config = dict(
    n_layer=11,
    d_model=160,
    n_experts=40,
    experts_per_token=1,
    d_expert=224,
    d_shared_expert=0,
    activation='swiglu',
    moe_layers=[4, 5, 6, 7, 8, 9, 10],
    router_score='sigmoid',
    normalize_top_k=False,
    routed_scale=1.0,
    balance_loss=0.000713,
    balance_bias=True,
    init_std_router=0.00971,
    lr_router=0.000933,
    vocab_size=16384,
    norm='rmsnorm',
    norm_eps=1e-06,
    tie_embeddings=False,
    optimizer='muon_variant',
    lr=0.00892,
    beta1=0.93,
    grad_clip=0.5,
    batch_tokens=[32768, 65536, 131072],
    seq_len=512,
    train_tokens=436500000,
    steps=5949,
    dataset='wikipedia_en',
)
Below are experts of layer 4 (counted from 0) of a mixture-of-experts language model. Rows are named router (the router's row for the expert), down (a neuron's output weights, with its number) and show model dimensions 0-159. Each number is 128 + 24 x the weight over its row's rms, rounded and kept within 0 to 255.
After each expert's rows: a language model's description of what the expert responds to. This comes from a sample of Wikipedia text that the model never trained on.

# expert 20
router [118 122 140 133 113 139 170 111 123 135 109 108 170 133 108 138 114 109 171 150 168 159 184 114  97 110 125 139 184 115 145 117 117 102 161 116 115 144  86 123 127 129 138 142 107 149 161 157 134  74 115 175 146 115  82 111 111 156 113 116 119 157 130 135  93 156 151 135 112 130 107 137 112 124 126  60 132 121  78 121 128 117 140 121  64  99  86 116 169 139 112 165 122 136 154 122 134 141 142 102 122 128  58 103 113 152 139 158  84 152 121 116 126 101 112 106 122 117 110  88 112 108  90 120 103 129 145 102 111 132 134 134 118 110 159 136 125 124 129 130 136  83 166 113 114 118 110 109 153 101 113  93 171 149 112 119  98 129 100 114]
down0 [133 124 161 131 162 113 163 127  95 164 177 144 102 104 116 101 121 175 127 144  81 123 144 120 175 139  91  88 210 137 124 131 141 112 125 165 101 101 117 131 123 132 136 156 162 125 124  64 110 137  83 130 116 123 145 122 104 144 162 134 118 150 147  96  79 139 111 130 126 112 146 122 112 147 171 145 127 150 137 106  92 133 142 149 124 129 117 154 140 129 101 115 138 122 151 139 182 138 156 124 143 152 107 115 141 122 103 138 121 100 144 151 133 116  98 121 105  98 119 106 196 129  74  99  92 115  99 110 127 148 120 146 137 133 139 173 127  84 149 119 150 100 135 125 136 115 120 146 144 119 166 149 105  90 152 151 126 106 124 108]
It responds to: Newline tokens at the end of sentences, list items, and infobox lines, before headings or the next bullet.

# expert 36
router [124 114 154 160 116 149 134 120 167  92 144 101 111 161 169 119 112 145 111 154 114 143 152 141 131 140 115 120 139 139 168 134 135 123 129 105 131 136  64 147  87 145 120 104 114 131 186 110 127 110 124 125 131 154  83  88 132 119 174 152  99 144 124  93 144 159  94 139 135 163 160 142 109 167 159 127 105 128  89 100 160 119 127 173  93 135  88 123 126 132 108 119 149 123 103 135 111 144 137 147 147 184 135 115 106 100 112 126 102 130 117 119 131 119 116 140 138 105 157 138 126 144 156 153 106 114  93 103 116  79 102 119  50 160 153 134 111 169 115  87 168 107 107 140  92 129 111 146 121 145 150 122 168 110 124  98 121 165 142 120]
down2 [151 145 130 164 104 128  85  80 132 177 139 126 129 135  99 152 120 106 148 137 120 173 144 108 110 175 131 136 172 131 127 149 160  98 155 142 138 122 103 142 136 125 151 141 145 110 154  97 102 105 148 161 135 138 119 127 115 118 119 122 148 110 110 141 142 106 127 119 160 150 142 143 132 116 155 114  80 182 162  85 114 145 137  97  89  70 154 102 167 136 124 141 128 111 119 104 112 110  86 161 122 149 120 126  91  98 125 124 134 147 106 118 160  99 143  94 124  93  83 163 145 136 173 157 125 124 156  92 137  70 144 139 168  94 122 133 148 155 167  98 121 152  99 133 127 123 148 177 150 121 127 126 162 120 125 112 135 101  98 138]
It responds to: Short capitalized codes and dash placeholders in sports and asteroid tables, such as DF, MF, JPL, NEAT, and PIM.

# expert 33
router [100 127 137 104 101 108 136 119  87 126 129 132 143 153 145  87 129 177 136 172 146 103 138 117 128 107 103 143 143 136 169 150 116 113 147 114 163  96 141 137 132 137 137 138 126 131 154 119 116  99 121 162 119 154  95 112  53 135  80 115  86 141 167 149 122  91 148 160 151 139 173 165 155 154 120  64 116 153 108  92 150 127 105 124 110 106 127 105 147 110 107 120 123 122 100 134 100 111  77 113 128 119  95 155 143 150 143  86 108  80 128 130 105 148 136 107 162  87 149 151 144 166  95 136 136 146 108 121  99 131 141 110 136 150 107 137 107 175 112 115 106 144  96 117 140  85 108 140 142  98 116 160 128  96 115 144 111 160 112 143]
down0 [ 99 130 171 122 136 113  99 148 137 165  82 137 145 151 135 157 161 103 183 126  99 139 115  98 168 100 157 142 119  99 143 158 122 153 109 168 105 139  81  99 166 118 128  88 156 163 124 169 151 142 134 158 148 127 137 111 145 105 142 128 160 134 128 127  77 123  91 128 114 132 148 155 141 121 144 105 147  96 163 134  94 132 129 148 115 137 153 134 121 122 100 111 153 116 115 167  85 103 145 173 109 116 105  90 110  90 130 119 122 122  97 109 109 153 101 142 173  91 100 111 119 108 129 109 134  86 172 148 165 116 142 115 134 127 114 130 124 117 126 110 144 143 148  98 120 105 106 150 149 185 182 149 111 122  85 111 129 125 110 129]
It responds to: Standalone space tokens just before a year or number, especially after month names or in, as in September 1842, in 2004.

# expert 37
router [127  53 136 132 148 107 140  77 147 126 108 111 111 111 111 118 117 109 121 113 134 142 147 112 110 132 145 120  99 139 142 117  96 135 141 118 184 135 113 126  83 123  75 123  86  92 162 109  93  87  97 151 109 119  94 101 143 118 125 132 123 157 112  89  96 154  93 168 138 143 139 154 119 140 124 112 100 181 115  67 129 135 118 141 110 143 161 137 116  80 125 112 163 123 112 106 111 132  84 134 136 188 110 140  80 113 174 125 109 117 120 144 126 126 136 158 152 138 132 151 126 130 137 150 112 129 128 105 117 110 117 154  99 127 118 134  95 109  84  80 112 124  93 128 133 124 142 123 128 124 145 107 132 126  67 116 127 176  98 135]
down0 [103 119 154  82 133 118 154 145 108 134 136 100 113 145 114 117 110 114 119 126 140  99 136 139 114 134 135 144 100 134 123 127 125 102 122 163 153 131 148  69 145 128 130 119  76 156 160 147 131  98 159  91 151 131 131 100 125 144 124 168 109 153 109 107 154 123 148 130 164 168 135 121 159 131 154 125 163 121 163 105 122 177  87 166 169  72 107 129 128 149 134 149 104 140 150 130 157 138 102 116 123 126 144 139 133 159 154 133 123 153 154 114 143  81 116 161 185 146 152 133 144  91 110 122 147 156 113 124 100  87 146 138 182 144 127 115 118 111 103 119 131  79  93 173 123 163 165 155 130 180 119 183 132 108 138 128 126 123  97 137]
It responds to: Given names and name pieces before surnames, such as John, Chris, Tim, Thomas, often in sports rosters and draft tables.

# expert 19
router [131 100 158 154 128 142 121  93 120 111 113 131 107 142 156 145 117 112 115 141 117 103 168 110 115  75 137 132 125 151 124 133 116 153 176  85 126 149 150 137 105 122 118 117 104 152 114 123 120 137  89 178 114 140 106 107  95 129 133 141  96 148 112 103 108 110 135 112 153 152 127 122 121 121 189 110 124 168 107 110 134 130 148 138  79 134 101 121 142  91 124 113 110  75 127 142  93 158  97 142 163 130  97 145 117 106 160 140 109 147  73 109 145 114  87 102 152 110 107 173 135 141 120 170 137  96 134  90  92 140 141 166  92 176 158 137 127 146 164 106 106 122 168 137 104 135 101 113 120  75 144 123 146  95  85  86 131 133 122 142]
down1 [137 120 151 122 109 118 117 109 102 124 101 153 142 160 132 118 126 169 141 120 130 154 114 123  94 139 128 150 142 107 154 141 132 134 116 148 147 131 124 154  98 165 144 123 144 134 112 112 127 148 102 117  71 143 103 100 121 128 112 133  94  75 139 126 115 154  94 116 133 127 122 147 102 166 102  69  87 146 117 101 157 145 199 141 163  99 121 105 147 110  81 144 162 127 121  60 147 132 113 105 106 110 126 136 118 116 113 105 126 137 178 148 115  85 161 134 136 168 161 139 122 136 138 142 168  90 126 103 128  98 122 126 131  95 156 106 109 137 128 151 122 149 122 138 178 138  78 138 133 102 137 110 161 128 150 174 167  96 176 123]
It responds to: Final vowel syllables of Spanish, Italian, Slavic or other foreign names, such as Camp-o, Nue-va, Anten-a, Món-ica.

# expert 39
router [138 127 197 138 108 106 100  86 147 125 137 108 124 147 140 133 122 152 181 141 172 125 116  96 124 121 152 133 156 181 111 159 105 162 178  78 119 110  99 148 117 125 150  90 133 119 141 113 121 107 135 113 132 101  95 118  73 124 127 188 120 192 147 135 103 112  92 181 141 150 108 176 154 128 140 100 100 150 119  95 162 146 149 123  94 113 157 108 159 129 100 134 106  99 131 100  87 118 135 117 163 116 124 137 150 159 128 128 110 106 108 136 123 112 132 108 135 121 142 123  71 131 110 129 157 122  88 121 135 128 155 145 142 131 133 149  97 167 136 139 143 159 148 150 136 140 137 107 146 102 118 105 119 137 117  97 110 113 114 148]
down1 [ 79 114 119  96 106 103 141 167 141 134 124 141  93 140 118 131 128 114 134 152 116  98 117 141 131 138 165  90 140 135 108 135 117 141 110 108 144 107 100 102 107 110 133 124 107 185 130 179 118 141 108  63  89  80 141 108 140  93 137  91 169 117 124 156  86 172 130 107 145  99 163 123 138 130  87 118 136 144 128 116  73 111 159 101 135 143 130 142 135 137 139 118 118 126 111 112 124  96 122 151 106 141 143  93 130 126 123 168 128 138 202 123  87 119 156  88 136 114 165 109 115 136 181 106 130 114 155 115 163 149 133 125 131 142 134 132 149 139 149 118  88 120 123 150 146 100 140 132 133 150 123 163 139 138 113 126  82 182 115 176]
It responds to: Prepositions of place or time after verbs like born, based, located, such as in, on, at, from, during, within.

# expert 16
router [163 133 172 141 105 114 145 103 137 133 141 120  91 147 155 166 138 110 137 106 125 100 125 126 117  62 136 148 133 172 117 168 116 111 162 124 149 156 109 130 134 100 100  92  97 135  97 127  94 131 118 157 116 150 131 115 142 171 123 139 102 146 131 125 109 155 126 131 157 139 155 154 118 137 108  93 129  93 107  97 215 164 156 116  88 110 108 149 136 112 116 103 129 127 142 121 148 112 121 130 150 148 101 129 150 156 166  83 112 144 127 100 131 121 111  83 143 133 119 134 140  73 135 139 108  97 128 155 138 107 108 158 115 119 131 119  85 155 131 105 152 103 108 134  90 127 143  89 168 148 132 103 165 112 136 140  85 177 109 106]
down0 [144 155 124 161 123 149 104 154 141 139 132 128 140 139 147 125 114 132 118  90 123 130 133 113 138  80 123 115 139 148  69 120 118 125 139 138  88 102 133 123 137 148  93 138  82 135 125 103 121 156 105  78 122  87 148  97  96 148 127 170 152 107 135 161 151 133 122 117 123 165 146 106 123  91 145 142 155 130 150  97 105 170  84  65 140 181 125 103 150 139 120 127  90 118 108 110 171 150 148 141 143 111 151 151 120 117 160 123 113 170 119 179 123 139 114 119 105 151 172 107 131 122 160 139 142 124 107 153 129 120 113 133  96 157 161 136  91 135 108 169 125  81  86 109 149 129  91  94 120 149 101 136  99 125 131 108 104  96 138 176]
It responds to: Forms of be and have after a subject pronoun or noun, such as was, is, has been, and were.

# expert 21
router [169 114 175 144 114 126 125 116 133 128 117 156 144 134 165 144 118 125 152 147 174  86 116  62 140 105 108 115 163 151 121 135 138 120 122  90 147 132  76 151  84  87 139 122  93 173 125 120 130 130 140 160 148 111 109 124  92 120 159 161 135 140 140 118 123 135 109 107 128 145 125 166 123  88 127 111 131 136 117 121 131 126 116 147 133 140  73 113  97 122  80 154 133 121 147 173 113 115  98 102 123 131 109 185 124 160 143  70 129 107 147 107 110 128 115 142 121  83 192 153 133 140 138 118 127 130 136 122 117 112  76 134  85 133 115 170 104 161 101 127 152 137  80 140 126  94 101 115 157 137 141 128 154 134 115  90 147 118 109 146]
down0 [118 150 177 180 156 135 142 158  86 116 111  98 106  95 164 122  98 149 132 154 116 178 165 124 121 157 102 101 130 143 142 147  89  83 165  97 105  83 151 161 137 145 124 147 121 113 163 118 105 120 155 129 109 137 101 147 141 130 131 123 127  98 139 110 104  99 112 117 157 118 134 146 165 102 132 157 134 124 108 126 139 146 147 134 131 197 139 118 167  97 122 124 167 151  86 114 122 127 138 117  95 144 120  99 116 153 113 120 103  99 136 142 130 181 107 150 141 115  97  96 108  87 139 141 114 106  85 141 133 165 159 132 115 104 140 107 151  99 109 138 131 115 131 133 134 117 118 165 201 104 113 152 127 116 130  98 113 102 109 100]
It responds to: Measurement units and symbols right after a number, such as m, km, ft, kg, %, plus than, times and and in statistics.

# expert 5
router [158 126 184 151 101 100 163 143 173 114 145 128 149 115 160 101 116 162 144 170 150 110 171  91 100  94 153 118 146 140 126 135 103 141 130 111 169 129  62 136 115 144 113  96 102 124 154 131 139 130 134 149 129 162  87 128 130 146 124 123 103 144 133 148 108 122 112 185 121 163 152 150 130 127 138  93 141 173 119 120 175 103 142 127 119  94 123 125 159 123 111 141 170  87 151 107 113 161 110 106 184 153 147 164  95 161 169 129  99 101 140 110 128 121 137 161 115 111 150 166 106 145 116 127 117 125 110 123 146 101 103 117 100 155 158 113 109 141 148 115 146 134 142 129 128 141 129 152 102 129 111 101 200  93 123 124 122 113 117 126]
down3 [138 101 141 144 152 146 117 103 120 126 100 120 163 149 126 129 166 130 106 125 161  98 151 124  77 113 122 112 145 140 141 157 116 131 198 141 116 107 165  71 109 138 107 121 113 128 113 149 122 163  77 119 148 126 112 105 135 136 117 139 130 153 112 153 103 106  98  89 154 135 149 135 167  78 134 113 138 117 143 163 133  88 131  79  95 116 134 117 114 101 112 118 116 129 118 125 138 111 136  76  74 136 127 136 125 157 127 144 104 104 124 104 130 112 142 127 133 133 113 137  80  99 147 140 165 177 124  78 123 108 113 120  93 127 146  97 117 155 128 126 131 165 108 109  70 159 124  86 139 121 183 112  84 156 157 133 156 102 130 125]
It responds to: Head nouns ending named places, roads and organizations, such as Road, Street, County, Academy, Creek, often in location descriptions.

# expert 34
router [152 105 134 153 117 146 109 127 116 171 122 115 145 117  94  92 100 108 134 113 144 116 134 118 116  68 124 137 123 144 114 153 109 141 148  55 134 108  84 123  94 120 155  68 133 111 121 101 107 108 107 111 113 116 108 140 105 108 108 176 147 161 147 151  87 160 140 181 121 121 129 117 137 138 159 114  87 145 128 133 158 107 129 122 100 121 162 123 136 123  87 145 105 123 152 122  66 113 143 150 109 118 134 162 156 150  86 115 105 124  84 141 131 132 133 144 147 115 119 126  79 117 130 136 136  96 129 123 111  85 144  98 121 136 112 123  96 138 120 110 155 157 117 163 136  93 154 101 150 105 177 106 115 116  79  88 121 173 126 133]
down1 [ 99 117 166 124 114 150 101  96 146 134 133 173 134 138 131 107 144 104 104 150 132 113 121 111  79 126 110 159 164 125 136 140 123 126 145  87 103 149 137 132  57 130 102 122 169 151 118 119 124 128 126 108 138 119  92 141 116 175 115 130  95 137  76 118 154 134 153  88 124 101 120 117 114  94 112  69 121 107 128 127 124 128 125  90 128 130 156 120 118 142 148 127 130 130 121 142 120 165 101  98 114 114  94 134 123 137  95 134 127 126 148 118 113 115 107  76  91 148  94 147 135 158 135 182  97 170 171 128 117 109 141 142 154 141 150 117 126 157 136 138 156  77 155 131 119 146 181 112 125 116 120  74 168 109  86 115 108  98 172 164]
It responds to: Prepositions, mostly of, plus by, for, with, against, right after a noun: episode of, insistence of, featuring, regarding.

# expert 24
router [129 114 160 104 136 108 153 124 153 156 154  97  99 106 150 145 123 145 121 129 165  89 138 104 130  95 146 143 105 132 134 131 120 126 125 108 155 134 145 141  98 109 138 104 122 103 145 119 140 101  98 113  88 126 123 120  94 145 105 168  89 138 106 133 156 115 126 140 170 137 108 122  96 107 137 103 128 128 137 106 117 113 177 137 115 135 108 115 137 110 137 126 120 112 146 159  75 125 151  81 180 144 144 130 128 116 128 140  99 114 101 113 100 106 142 103 125 142 136 112 142 145 114 138 130 108 134 122  63 129 120 147  95 190 103 105  50 187  80 104 115 128  75  99  81  68 108  99 145 126 152 103 138  94 130 127 118 132 115 122]
down2 [148 138 151 145 103 149 142  96  99 105 118 131 118 104 169 116 120 126 130 105 100  90 114 130 123 143 112 160 118 103 127 182 124 139 125 102 141 131 119 155 156 139  93 114 109 113 111 132 141 101 170 124  89 129 132  84 135 124 132 141  82 148 143 153 109 152 122  97 155 142  97 137 118 146 118 128 111 165 132 116  71 142 102 125 128 141 141 170 111 106 132 124  86 120 164  80  96 140 129  83 127  85 131 118 137 135 178  80 115 160 149 163 141  76 151 147 167 119  99  71 120  78 167 110 148 127  86 118 113 100  89  83 146 137  97 131 168 135 135 124 103 133 143 155 136 146 150 130 151 127 120 151 117 148 102 124 103 127 104 119]
It responds to: Table-row pipes and bullet dashes at line starts in election tables, taxonomy boxes, and infoboxes, plus See and Density.

# expert 3
router [134 104 131 164 128 153 118  79 109 120 135 127  99 129 116 147 135 114 154 158 117 126 142 117 128  89  83 141 122 166 160 122  99 154 127 133 159 122 125  83  76  98 115 119 120 166 171  96  93 112 111 102 134 135 111  92 120 143 149 138 109 190 135 157  97 153  99 138 122 154 127 154 106 135 104  90  95 104  71 125 102 118 114 140 103 153 134 111 163 129 106 126 127  98 146 151  92 140 123 123 157 144 136 172 147 145 126 163 123 114  75 104 114  93  73 106 128 105 115 134  90 178 143 136 130 152 126  89 112  86 103 115 113 140 130 141 133 165 104 142 144 124  85 115 148 140 113 124 155 124 151 123 176 141  98 128 112 103 118 135]
down0 [160 146 154  77 144 123 136 137 112 111 154 125 161 134 120 123 113 109 112 101 158 105 152 135 140 129 200 141 135  96 132 150 133  99 162 128 103 191  91 115  95 143 155 134 108 104 129 111 121 127 148 124 174 139 135  98 111 120 164 134 152 149 129 140 182 133 115 141 151 137 148 126 104 104 119 163  78 112 117 136 114 115 132 131 144 141 123 154 113 157 144 119  84 146 158 125 128 157  85 110 149 145 113 119 100 125 118 113 117  77 141 126 107 141 129 109 119 142 153 126 116 118  71  84 130  77 121 136 113 140 192 104 104 104 102 152 159 132 125 122  92 149 132  61  94 117 104 117 122  98  96 102 135 101 101 104 106 113 135 142]
It responds to: Closing parentheses, quotes and brackets ending a parenthetical or title, often in tables, such as ), ), ; ", plus list-joining and.

# expert 28
router [128 124 100 137  86 119 142 139  99 163 136 136 118 127 134 113 105 176 148 175 139 150 110 135 126  83 179 123 154 139 139 159 123 147 124 134 143  84  84 125 139 108 103 122 102 113 148 136 105 103 104 113 124 131 118 130 102  99 171 136 106 168 137 118  98 134  81 171 157 177 141 123 128 127 155  94  75 141  96 119 115 121 119 162  83 116  95 131 129 117 138 108 107 117 137 111  68 165 115 150 154 100 115 163 112 130 138 136 142 103 111  95 120  90 139 123 109 135 161 110 143 121 127 166 165 125  97 112 108 146 124 103  92 140 104  91  92 129  84  90 125 148 120 113 101 141 110 115 140 104 153  89 130 163  92 116 142 156  99 141]
down1 [102 148 164 148 107 130 145 136  86 181 114 136 173 134 133 121 125 123 153  84 171 138 117 138 148  96 125  81 117 124 121 147 121 128 136 156 137 120 153 138 110 153  76 131 140 139 140 150  95 156 149 121 148 139 146 113 102 119  84 105 106  93 156 145 156 173 136 115 123 102 172 147 187 114 117 128  95 127 136 144  71 128 109 158 124 171 116 126 109  67 111 103  88 132 124 128 117 109 150 161  95 112  98 136 125 152 177  86 115 111 138 120 138 153 149 117 154 143 104 138 120 161 133 149 121 102  95 174 138  90 166 142 123 108 125 142 126 142  93 123 103 156 131 110 130 151  95 151 126 132 103 111 140 144 117 109 108 170 155 140]
It responds to: Sentence-final full stops and periods in abbreviations and decimal coordinates, such as Nr., Geo., and 82.24694.

# expert 1
router [119 127 121  99 134 134 161 136 147 116 152 126 146 166 134 103 140 109 134 115 147 138 196 115 108 124  97 103 127 147 108 139 110 126 154  99 198 133 111 141  82 118 133 143 104 122  98 135  94  90 139 127  94 156 142  80 126 133 180 130 106 177 123 145 112 115 138 171 151 134 152 158 119 137 163 107 144 122 103 107 118  98 149 142 148 143 137 128 134 120  93 124 138 112  97 101 130 124 131 104 166 214 114 141 169 115 153 129  84 143  92 125 159 130 109 116 146 142 124 147 138 110 156 150 132  90 138 130 114 148  77 100 127 157 111 136 112 143  90 112 146 151 137 125 116 138 152 123 113 116 101 102 125 102 110  99 115 115  63 157]
down14 [131 151 148 158 140 126 145 105 135 140 150  98 106 110 151 134 108  77 115 151 125 159  89 125 135 102 148 152 102 115 148 121 130 139 129 117 125 163 118 119 116  79 114 147 114 124 130 129 105 177  73 159 128 161 154 137 123 121 127 121 158 135 113 111 147 123 145 135  90 139 161 137 157 105 134 127 125 134 158 129 101 167  86 112 141 126  80 136 160  99 121 153 101 134 177 134 164 193 113 110 159 104  80 120 112 120 104 110 103 160 101  91 115 102 132 108 115  78  96 106 121  98 200 141 113 109 109 107 142 150 117 120 107 135 187 158 171 151 158 120 122 113  95 118 145 140 129 122 130 136  90 119 143 125 125 162 101 137 155 129]
It responds to: Short consonant-heavy word pieces inside proper names and place names, such as Sh-rop-shire, W-add-ell, Naj-ib-ullah, S-abb-atini.

# expert 27
router [130 102 175 115 126 120 127 144 141 155 130 107 132 127 148  97 132 156 142 121 137 130 157 125  73 131 105  78 121 129 120 140  91 110 127 112 138  93  84 103 100 132 123  93 136 151 159 138 109  93 141 167 135 135 123  69  61 150 143 122 113 125 170 121 103 146 149 162 127 154 140 133 101 118 145  78  97 111  83 119 161 125 137 159 104 115 124 126 124 113 113 130 134 131 123 134 130 147 138 139 165 121 156 115 131 120 151 131  67  86 103 133  96 143 160  88 146 128 169  87 129 146 127 161 110  94 112  98  92  96 122 129  87 150 153 147 106 147 114 133 111 121 122  87 107 124 133 150 173 135 101 131 154 160  69 123 126 117  95 134]
down4 [125 139 178  76 137  99 145 133 118 121 128  71 173  90 171 109 152 121 106 137 127 139 140 143 132 119 111 147 129 130 139  86 163 102 146 121 160 123 163 122 141 145 155 117  80 114 136 162 114  93 105 133 156 108 117 149 136 186  83 160 136 159 139 133  75  69 158 103 159 124 112  72 151 125 140 106 118 170 174 122 122 148 139 114 103 142 126 143 150 147 127 120 152  78 143 154 142 134 135  74 157 100 131 154 135 123 122 121 145 137 143 111 162 157 145 101 108  86  89 133 140  94 113 135 149  96 110 139 142 118 148 128 124 137 134 142 126 138  91 104 133  90 161 150 123 141 132 148 111 114 111 130 176 134 139 127 116 118 140 111]
It responds to: Opening parentheses, quotes, brackets and math symbols starting asides, such as (MRI, (1922–, (82 kg, "with.

# expert 15
router [113 109 135 128 120 165 164 122 124 121 121 144 135 106 167 128 125 145 146 134 102 119 150  95 124 111 120 122 129 125 150 170 122 138 163 150 115  87 126 136 145  99 129 119  90 166 144 152  58 100 125 172 109 133  91 122 108 135 130 154 115 160 123 129 113 119 135 135 177 147 103 138 121 115 145 124  93 148 135  84 125 127 139 177 138 134 109 103 142  99  92 143 153 154 112 139 112  66 137 125 141 120 119 156  86 115 152  93 140 128  82 119 106 125 103 142 145 109 113 130 147 159 124 102 139 108 117  98  77 121 115 182  86 186 116 116 109 145 153 127 154 152 130 176 103 124 155 125 148  97 134 123 155 125 122  73  81 148 172 138]
down0 [180 128 143 128 129 117 140 143 125 182 177 154  99 130 124  84 129 144 155 112 160  83 127 127 153  92 123 106 144 106 124 111 138 163 141 139 157 147 139 122 106 100 171 157 137  98 158 119 146 162 113 137 158 130 111 132 165 148 151 110  97 147 132 112 162 124  72 128 115 143 141 109 141 130 101 108 153 134 138 132 117 137 119 129  96 130  90 135 139 114 166 185 125 153 134 139 117 135 149 139 117 123 137 111 157 157 155 115 134 140 110 104 132 122  95 125 161 110 156 112 102 114 134 125 169 123 136 116 139 145 175  91 143 145 133 130 169  91 116 132 138  57 148  73 127 155 129 111 155 103 125 147 134  84 106 107 189 102  84 143]
It responds to: Middle syllables inside foreign or uncommon proper names and words, often in tables, such as Beth-le-hem, Cor-re-ia, Azerbai-j-ani.

# expert 23
router [ 81 113 154 143 122 106 136 137 119 139 149 140 117 128  96 140  90 170 136 136 149 119 127  80 125 100 166 107 124 139 142 138 130  94 130 123 120 113 128 111 115 122 112  91 121 112 115 127 117  62  72 146  89 159 128 117 117 156 142 125 135 131 148 145 106 131 151 183 203 106 129 148 126 108 111  77 119 154 133 120 100 124 157 138 134 163 113 117 173 116 128 135 100 112 105 135 114 128 153 107 122 147 117 154 132 157 158 106 130  80 133 132 136 148 110 136 127 133 148 158 116  95 139 134  78 145 124 110 113 132 124 147 109 145 121 114 106 168  70 138 141 150 130 175 129  91 118 130 157 123 134  73 125 124 141 101 116 139  36 131]
down0 [129 109 114  49 143 145 159 136 167 106 176 140 127 117 128 129 103 151 144 169 126  97 185 123 168 145 113 131 164 129 118 101 115 119 103 127 178 101 147 128 113 133 134  96 127 114 167 140 143 107 152 127 157 145 137 125 133 160 118 136 127 133 138 117 150 115 139 137 152 141 131 137 164 119 114 181 130 165  84 163 149  95 167  94 125 144 112 154 138 154  93 145  94 110 158 131 113 164 145 153 112 140 146 148 110 208 109 132 148 119 133 148 136 147 138 140 136  64  97 135 106 150 112 132 144  98 150  89 110 128 104 144 147 171 115 103 153 145 116  88 141  97 120 120 112 108 105 147 138 141 129 125 127 171 108 141 141 156 145 130]
It responds to: First digit of a number, mostly 1 or 2 starting years and counts, such as 1(992), 1(,910 m), 2(0 concerts).

# expert 31
router [101 107 172 118 136 147 112 136 115 159 108 108 159 150 113 115 115 135 166 100 159 142 159 103  85  92 139 144 140 131 103 170 115 100 145  93 136 120  94 111  67 111  86  98 118 152 127 121 107 117 108 136  95 142 100 123 104 139 119 131 146 140 140 129 137 115  80 180 119 128 169 164 105 138 147 119 141 132 119 116 149 142 123 118 137 102 116 112 206 115  87 132 135 135 148  97 144  99 129 109 170 178  98 126 133 136 136 112 130 130 106 106 141 126  96 116 135 111 147 131 102 143 118 135 129 152 128 114 124 129 147 137  94 114 112  92  94 124 119 132 116 139 124 115  91 132 130  90 164 132 184  45 139 149 106  84 154 117 151 158]
down3 [144  93 110  97 109 136  90 132  98 124 143 182 109 118 122 115 150 104 105  93 110 144 100 162  63 148 123 137 146 138 154 104 132 109 131 131 112 144 167 131 120 137 102 104 123 112 168 116 161 113 129  95  93 148 146 144 132 100 125 131 139 121 108 136 107 136 110 114 117 126 104 114 132 126 143 104 130 120 113 128 137  99 141 119 150 130 132  93 150 143 157 187 193 116  72  91 125 165 201 131  77 123 139  87 145 158 143 144 153  82 158  94 122 131 125 130 133 164 158 150  97 115 145 116 119 130 115 157 168 132 101 108 124 118 111 107 105 149 120 145 146 116 144 115 148 119 167 116 145 123 107 104 151 119  99 133 137 147 188 167]
It responds to: Verb and adjective endings in running prose, such as -ing, -ed, -ated, -ure, as in enjoy-ing, pat-ented, allev-iate.

# expert 22
router [129 120 150 142 146 146 102 128 105 205 111 102 148 130 178 151  87 115 158 133 162 117 144 101 151  97 136 171 118 118 162 142 128 103 211 114 135 125  92 130  93 135 159 140 144 108 119 117  99 119  98 130  81 115 101 126 133 129 126 132 149 143 142 137 106 141 116 164 123 115 128 125 130 162 165 113 102 131  98 117 136 106 160 155 128 149 158 134 146  81 105 135 153 107 115 147 153 132 118 158  94 161 121 139 135 113 141  95 118 101  87 113 124 121  83 147 130 111 171 142 130 139 151 160 135  90 120 101  88 104  83  96 110 146 114 162 116 148 118 145 134 170 122 113 130 126 135 153 112 110 143 107 152 110 117  88 133 184  99 138]
down0 [130 133 133 121 113 166 108 144 126 101 133 123 117 164 145 149 109 130 133 158 123 110  99 130 142  77 151  90 157 126 136 143  94 158  93 168 146 124 150 133 125 130 171 113 118 125 117 103 150 105 122  91 156 131 122 120  90 128  84 120 116 127 126 133 112 108 130 110 119 100 107 130 120 128 144 115 141 152 105 172 133  81 117 135 131  96 119  94  96  98 127 142 128  91 143  67 160 163 102 122 157 136 147 145  67 110 152 111 126 110 175 120 111  83 165 146 150 106 110 102 165 108 114 107 154 129 116  86 133 121 173 118 124 116 147 148 175  93 131 169  93  99 175 158 126 138  91 119 142 102 145  73 139 147 156 112 131 144 153 115]
It responds to: Consonant pieces, often W, F, K, J, H, starting or inside rare names and compounds: Ausch-w-itz, La-f-ayette, IF-K, Gun-f-ighters.

# expert 35
router [129 119 183 132 131 116 162 127 137 125 113 126 144 136 139  93 119 146 162 118 108 123 191 120 128  87 154 133 109 178 166 159 105 136 143  80 131 138 137 109 130  74 119  74 151 112 151 115 139 133 107 147 114 159  95 134 108 116 133 156 125 145 111 135 131 116 145 172 151 123 138 181 125 116 144 115  82 162  90 130 133 137 125 122 130 121 132 118 178 123 132 140 143 152 136 113  78 100 123 124 181 193  95 142 126 104 126 116 117 136 110  89 114 107 125 109 164 127 120 126 135 153 166 142 119  99 115  92  88  99 102 171  94 129 104  95  95 131 113 106 132 126 133 154  92 136 108 154 130 117 132 104 139  85  95  88 148 134 139 139]
down2 [128 135 122 104 111 131 168 150 121 137 118 166 144  93 147 120  99 121 130 135 126 120  74 135 127 130 118 123 145 105 146 122  62 176  59  92 100  93  78 116 107 142 129 140  86 120  98  77 115 134 130 135 141 172 144 117  94 117 153 151 130 148 174 113 109 138 100 121 159 136 177 139 143 111  80  98 144 127  81  82 103 154 167 144 162 130  95  80 112 117 122 130 138 134 102 109 112 167 137 115 159 169 113 139 116 123 121 125  85  88 141 120 101 122 150  82 143  78 146 114 156 141 129 110 136 108 119 122 140 136 112  90 131 121 106 151 139  92 133 119 142 132 128 113 119  99 116 107 131 117 113 127 125 126 174 120 118 120 118 129]
It responds to: Final pieces of surnames and place names, often in tables, such as L-are-au, Guil-ford, Ib-sen, Ribe-iro, -dale, -berg.